Below are experts of layer 9 (counted from 0) of a mixture-of-experts language model. Rows are named router (the router's row for the expert), up (a neuron's input weights, with its number), down (a neuron's output weights, with its number) and show model dimensions 0-127. Each number is 200 + 30 x the weight over its row's rms, rounded and kept within 0 to 999.
Before each expert's rows: "gets" lists some tokens that make up at least twice as much of what it gets as of all text; "comes after" lists some tokens at least twice as common just before its tokens as in all text. This comes from a sample of Wikipedia text that the model never trained on. Tokens count by the router's weight.

# expert 3
gets: " ", " 1", " 0", " 3", " 2", " 4"
comes after: " |", "|", ":", ";", " $", " /"
router,246,194,217,200,186,176,207,262,168,229,205,250,161,180,214,211,196,206,231,235,215,199,240,201,188,146,171,152,214,258,193,190,226,186,202,230,207,208,166,209,186,187,206,196,168,178,271,199,161,206,221,182,194,221,138,205,192,150,161,219,171,243,198,204,190,204,204,213,227,147,144,231,138,232,178,195,239,246,153,183,190,197,210,213,167,151,147,225,152,213,276,226,222,168,136,208,225,197,216,153,211,261,212,164,162,219,228,213,198,172,188,204,211,135,208,194,207,198,226,238,204,192,243,190,219,227,208,213
up71,193,206,206,151,199,207,176,153,261,219,181,214,218,200,204,217,255,260,216,202,195,200,233,219,242,151,181,197,207,176,235,181,224,176,147,200,196,236,251,184,192,222,189,220,265,234,162,188,186,159,198,229,212,242,191,251,181,195,219,234,213,234,175,186,192,192,224,196,221,249,198,189,168,179,179,187,234,255,180,216,178,185,204,239,201,195,160,166,271,166,221,201,288,257,179,218,183,245,179,218,180,188,167,157,196,126,178,253,189,152,180,208,233,214,191,194,193,247,183,207,170,228,235,232,194,200,158,203
down71,166,219,205,201,163,212,196,157,241,164,160,220,139,270,214,203,258,223,168,203,164,230,186,207,227,223,160,184,230,219,213,147,170,178,206,195,204,211,214,174,212,188,244,154,212,203,226,196,193,182,223,187,164,211,218,273,232,164,179,163,216,250,215,165,195,192,239,185,159,195,195,227,193,193,200,262,160,184,194,165,223,162,144,240,258,281,249,148,226,214,166,202,182,219,194,220,198,227,158,160,182,186,159,175,223,216,200,200,241,185,205,198,230,172,192,205,184,229,257,183,233,249,218,198,226,198,213,223
up72,213,194,206,221,172,153,176,181,246,178,232,181,190,165,190,206,233,237,230,190,203,191,174,243,187,180,223,241,259,139,210,194,226,189,202,218,153,149,190,180,202,172,235,181,174,202,196,154,218,163,174,151,176,226,190,229,213,199,185,221,198,235,252,244,206,185,193,263,250,180,168,224,217,180,191,193,190,278,174,210,200,202,238,162,244,167,241,160,178,220,220,233,248,151,177,202,217,235,253,182,165,216,190,144,206,190,133,193,228,166,187,231,178,181,211,173,159,195,209,161,205,163,166,217,150,196,166,160
down72,180,117,217,178,152,156,133,183,160,194,181,236,218,143,251,174,228,190,220,214,147,255,235,185,149,169,227,229,229,203,207,190,183,225,186,166,232,198,162,223,247,207,203,183,214,196,203,143,201,205,227,198,167,218,207,212,207,170,203,218,191,158,175,246,222,229,202,248,236,266,245,202,200,239,181,245,198,216,202,238,178,195,233,180,228,193,229,180,193,189,179,190,254,202,207,178,224,235,184,154,196,190,183,143,243,170,182,203,259,164,184,220,210,234,219,220,185,175,186,180,242,204,256,149,224,189,198,217

# expert 0
gets: "-", " and", "|", " as", " to", " was"
comes after: "\n", " he", " He", "ed", "s", " known"
router,209,184,213,227,177,169,192,201,165,187,223,212,145,211,167,175,200,204,180,204,264,169,133,216,208,219,231,168,165,197,262,160,165,215,204,260,228,154,183,269,185,197,127,179,187,160,207,170,195,264,274,199,206,187,227,223,186,244,191,216,190,216,197,185,152,165,155,242,165,219,198,142,247,193,206,159,209,156,202,225,210,225,159,175,208,203,168,184,244,221,169,214,220,194,245,213,262,156,190,226,200,207,167,190,195,195,222,148,247,197,195,212,218,200,216,195,171,228,207,225,164,231,220,198,242,198,184,190
up71,149,259,125,161,189,222,252,234,219,212,191,230,154,241,205,176,155,188,181,204,192,152,218,194,179,158,196,194,182,212,215,162,195,248,199,254,196,228,210,183,202,177,153,204,226,225,233,174,159,206,138,179,234,188,184,192,200,229,170,139,239,203,194,231,157,190,157,248,203,199,219,213,251,206,240,177,181,184,168,192,207,153,204,206,250,220,168,202,193,238,222,259,200,193,232,219,174,209,172,212,192,152,168,230,181,225,224,191,231,202,216,222,135,177,261,193,204,227,189,180,168,195,267,169,202,234,177,186
down71,175,186,273,185,187,162,198,213,152,176,214,188,223,183,210,247,195,218,207,180,195,200,198,205,170,218,195,153,162,234,182,206,215,175,234,243,199,212,223,257,180,212,167,188,276,225,233,196,271,202,213,178,139,194,152,180,189,241,231,164,240,222,221,223,198,279,258,202,189,211,218,186,182,220,220,224,188,190,179,265,185,253,198,224,192,242,230,229,224,169,224,193,181,217,151,146,169,190,184,243,155,237,227,150,171,215,207,234,212,226,212,219,152,195,189,215,190,208,183,198,240,242,184,175,147,182,219,182
up72,186,232,233,177,176,218,159,200,221,191,216,191,216,217,239,258,171,200,206,181,238,220,187,231,182,216,149,199,182,217,156,187,194,161,168,236,213,162,188,216,185,199,221,161,180,187,205,168,231,208,224,198,179,226,227,217,194,156,135,188,185,251,181,238,207,204,203,176,188,214,200,190,210,186,170,192,210,178,227,201,163,171,218,145,274,168,160,246,198,274,253,238,180,200,216,192,192,221,185,234,178,224,283,217,183,157,246,210,243,194,207,193,156,190,209,216,199,197,240,266,194,278,144,145,211,163,185,192
down72,203,217,207,195,175,254,222,227,241,238,147,169,176,208,238,218,251,178,193,214,195,200,196,259,212,221,216,178,226,182,95,222,182,225,213,186,95,230,198,224,243,204,219,238,200,199,259,210,218,251,175,177,165,179,219,160,173,247,203,235,183,175,205,186,217,157,192,212,199,128,227,229,214,215,207,171,176,228,222,193,218,205,149,293,234,182,215,189,195,166,228,220,192,222,211,213,197,168,190,183,172,206,162,187,199,177,169,167,179,159,240,157,219,156,177,213,227,172,188,198,207,197,208,180,208,202,198,204

# expert 7
gets: "\n", ".", "==", "===", ")", "s."
comes after: "\n", " |", ".", " =", "==", ")"
router,164,186,234,205,173,145,190,220,206,209,203,146,203,231,226,196,202,200,163,238,219,194,249,154,188,207,223,207,205,224,161,175,210,220,179,180,233,171,210,268,226,202,186,228,190,168,172,210,161,199,214,232,164,165,202,226,276,241,240,157,232,170,202,173,188,209,159,176,211,228,215,181,222,215,180,129,182,241,178,217,151,225,166,227,220,233,213,178,212,198,182,176,214,179,186,230,181,209,210,214,181,191,181,193,132,191,199,167,148,219,182,173,205,166,245,273,256,126,258,213,167,193,231,198,211,203,186,259
up125,196,204,255,201,162,232,197,160,205,131,180,227,195,211,197,182,174,207,221,233,255,175,206,277,178,190,210,207,149,187,181,180,255,162,229,209,214,193,188,190,215,210,227,200,223,260,232,192,208,181,209,184,157,163,200,220,211,162,202,268,201,202,189,261,179,172,210,229,209,168,175,240,170,218,197,153,192,226,215,199,186,127,195,267,249,139,205,207,212,184,253,214,219,174,142,191,181,245,213,207,219,186,257,237,166,219,191,206,206,211,182,227,222,169,255,149,225,186,217,255,211,235,227,229,208,195,223,200
down125,218,169,206,190,215,189,178,194,201,213,233,174,250,184,182,147,210,197,160,232,184,189,251,193,213,201,182,219,225,188,210,238,132,207,264,259,230,210,192,227,206,213,237,228,215,217,190,156,218,195,181,212,277,241,235,218,210,199,191,172,191,208,160,185,205,227,226,177,236,182,145,194,242,198,227,209,145,202,228,173,180,267,269,194,213,235,215,163,158,175,125,153,205,149,248,171,222,252,189,169,252,237,221,205,248,184,216,201,195,204,220,159,175,189,186,207,209,224,194,230,219,195,237,245,171,192,188,225
up126,184,177,225,230,182,182,184,176,146,133,188,131,220,181,201,176,235,159,198,251,185,198,147,230,228,197,180,233,189,209,164,193,186,161,212,187,225,205,189,209,213,215,239,251,177,157,188,163,199,144,250,191,192,201,188,216,227,179,180,178,242,203,165,195,252,209,198,187,201,267,163,214,202,184,200,162,230,288,172,198,189,166,222,257,224,203,167,224,194,149,191,205,220,188,176,211,202,222,222,189,183,151,241,133,228,224,250,201,203,232,228,222,233,188,174,190,214,244,212,147,184,234,224,136,170,201,177,187
down126,247,217,236,214,227,166,208,229,252,233,165,198,194,172,186,103,238,222,206,164,180,212,138,174,210,170,173,221,239,221,272,160,221,197,138,244,261,234,176,181,248,215,222,167,188,224,228,236,220,224,174,192,239,213,172,225,276,212,222,200,215,147,212,203,195,237,220,216,190,207,204,173,208,219,202,203,236,181,228,194,196,191,216,241,195,213,254,163,193,139,201,215,196,188,138,193,176,198,171,236,185,209,199,214,201,213,181,177,234,211,134,144,214,189,201,191,199,169,181,196,166,200,201,180,159,217,168,230

# expert 2
gets: " the", " a", " The", " his", " an", "'s"
comes after: " of", " the", " in", " for", " a", " with"
router,239,190,195,170,256,222,181,266,233,131,201,221,230,189,195,229,254,170,230,163,217,201,159,216,156,203,245,226,193,271,239,277,217,210,223,209,188,194,191,233,232,189,202,163,185,209,198,211,208,165,180,190,181,182,175,222,215,186,158,183,258,203,186,210,153,188,193,150,182,204,203,203,228,233,169,237,228,216,163,204,232,250,172,180,215,184,195,204,150,201,163,210,208,160,201,165,181,203,215,290,175,212,216,220,203,213,206,253,204,128,187,217,165,219,231,188,181,159,162,182,138,219,193,174,177,223,190,178
up7,250,163,225,202,238,210,247,240,173,169,257,180,215,189,175,204,224,178,203,199,210,215,197,208,159,174,218,205,213,191,240,251,228,219,267,205,210,177,240,173,140,195,164,120,177,162,261,170,225,240,183,206,136,186,193,205,219,226,220,213,202,168,194,162,213,216,177,147,207,223,201,187,202,211,202,197,166,232,231,172,224,179,240,199,187,187,212,157,203,255,165,217,218,186,193,215,185,257,247,220,237,226,194,191,191,197,214,216,145,192,231,185,173,165,201,223,141,248,233,208,154,139,140,207,184,200,159,194
down7,184,226,187,159,224,283,218,158,222,184,198,170,221,180,176,177,182,219,152,194,222,164,154,197,233,189,189,210,174,217,200,192,219,216,188,156,215,149,205,168,173,172,160,250,163,226,232,254,212,195,173,213,205,204,170,252,211,204,194,188,272,157,222,162,140,207,222,222,210,232,240,195,151,197,165,175,166,251,180,199,186,180,221,227,138,203,213,200,187,208,196,144,199,240,202,205,237,182,257,225,197,193,275,166,210,198,170,204,182,190,222,169,187,161,217,240,205,234,248,244,179,170,244,201,188,237,157,209
up8,194,250,223,214,267,216,239,179,206,224,243,283,223,154,190,203,200,219,203,201,218,221,160,213,221,202,202,208,205,215,228,183,152,176,252,180,241,226,212,233,226,186,218,163,188,126,173,204,217,185,224,165,180,126,208,211,205,207,176,167,213,239,177,167,183,186,192,215,182,190,183,165,228,192,184,170,201,169,232,175,256,190,205,195,200,243,194,174,220,193,202,146,227,173,212,165,213,174,166,216,222,246,218,182,202,123,172,196,227,219,202,152,212,217,141,213,188,188,278,233,129,232,227,224,197,212,157,226
down8,191,189,191,186,218,194,180,237,245,127,194,155,244,231,194,222,226,187,230,195,139,201,164,235,279,207,234,176,222,190,240,213,209,218,209,222,169,213,212,237,182,259,224,200,207,213,190,215,215,187,184,141,266,226,247,237,208,194,209,239,191,187,237,171,169,209,161,249,228,184,223,202,233,166,200,171,168,219,221,169,225,206,187,254,163,239,149,205,207,217,171,265,190,226,219,139,243,243,241,210,191,221,226,204,143,196,204,230,185,160,184,215,180,183,175,228,246,250,186,156,206,220,189,179,210,182,176,207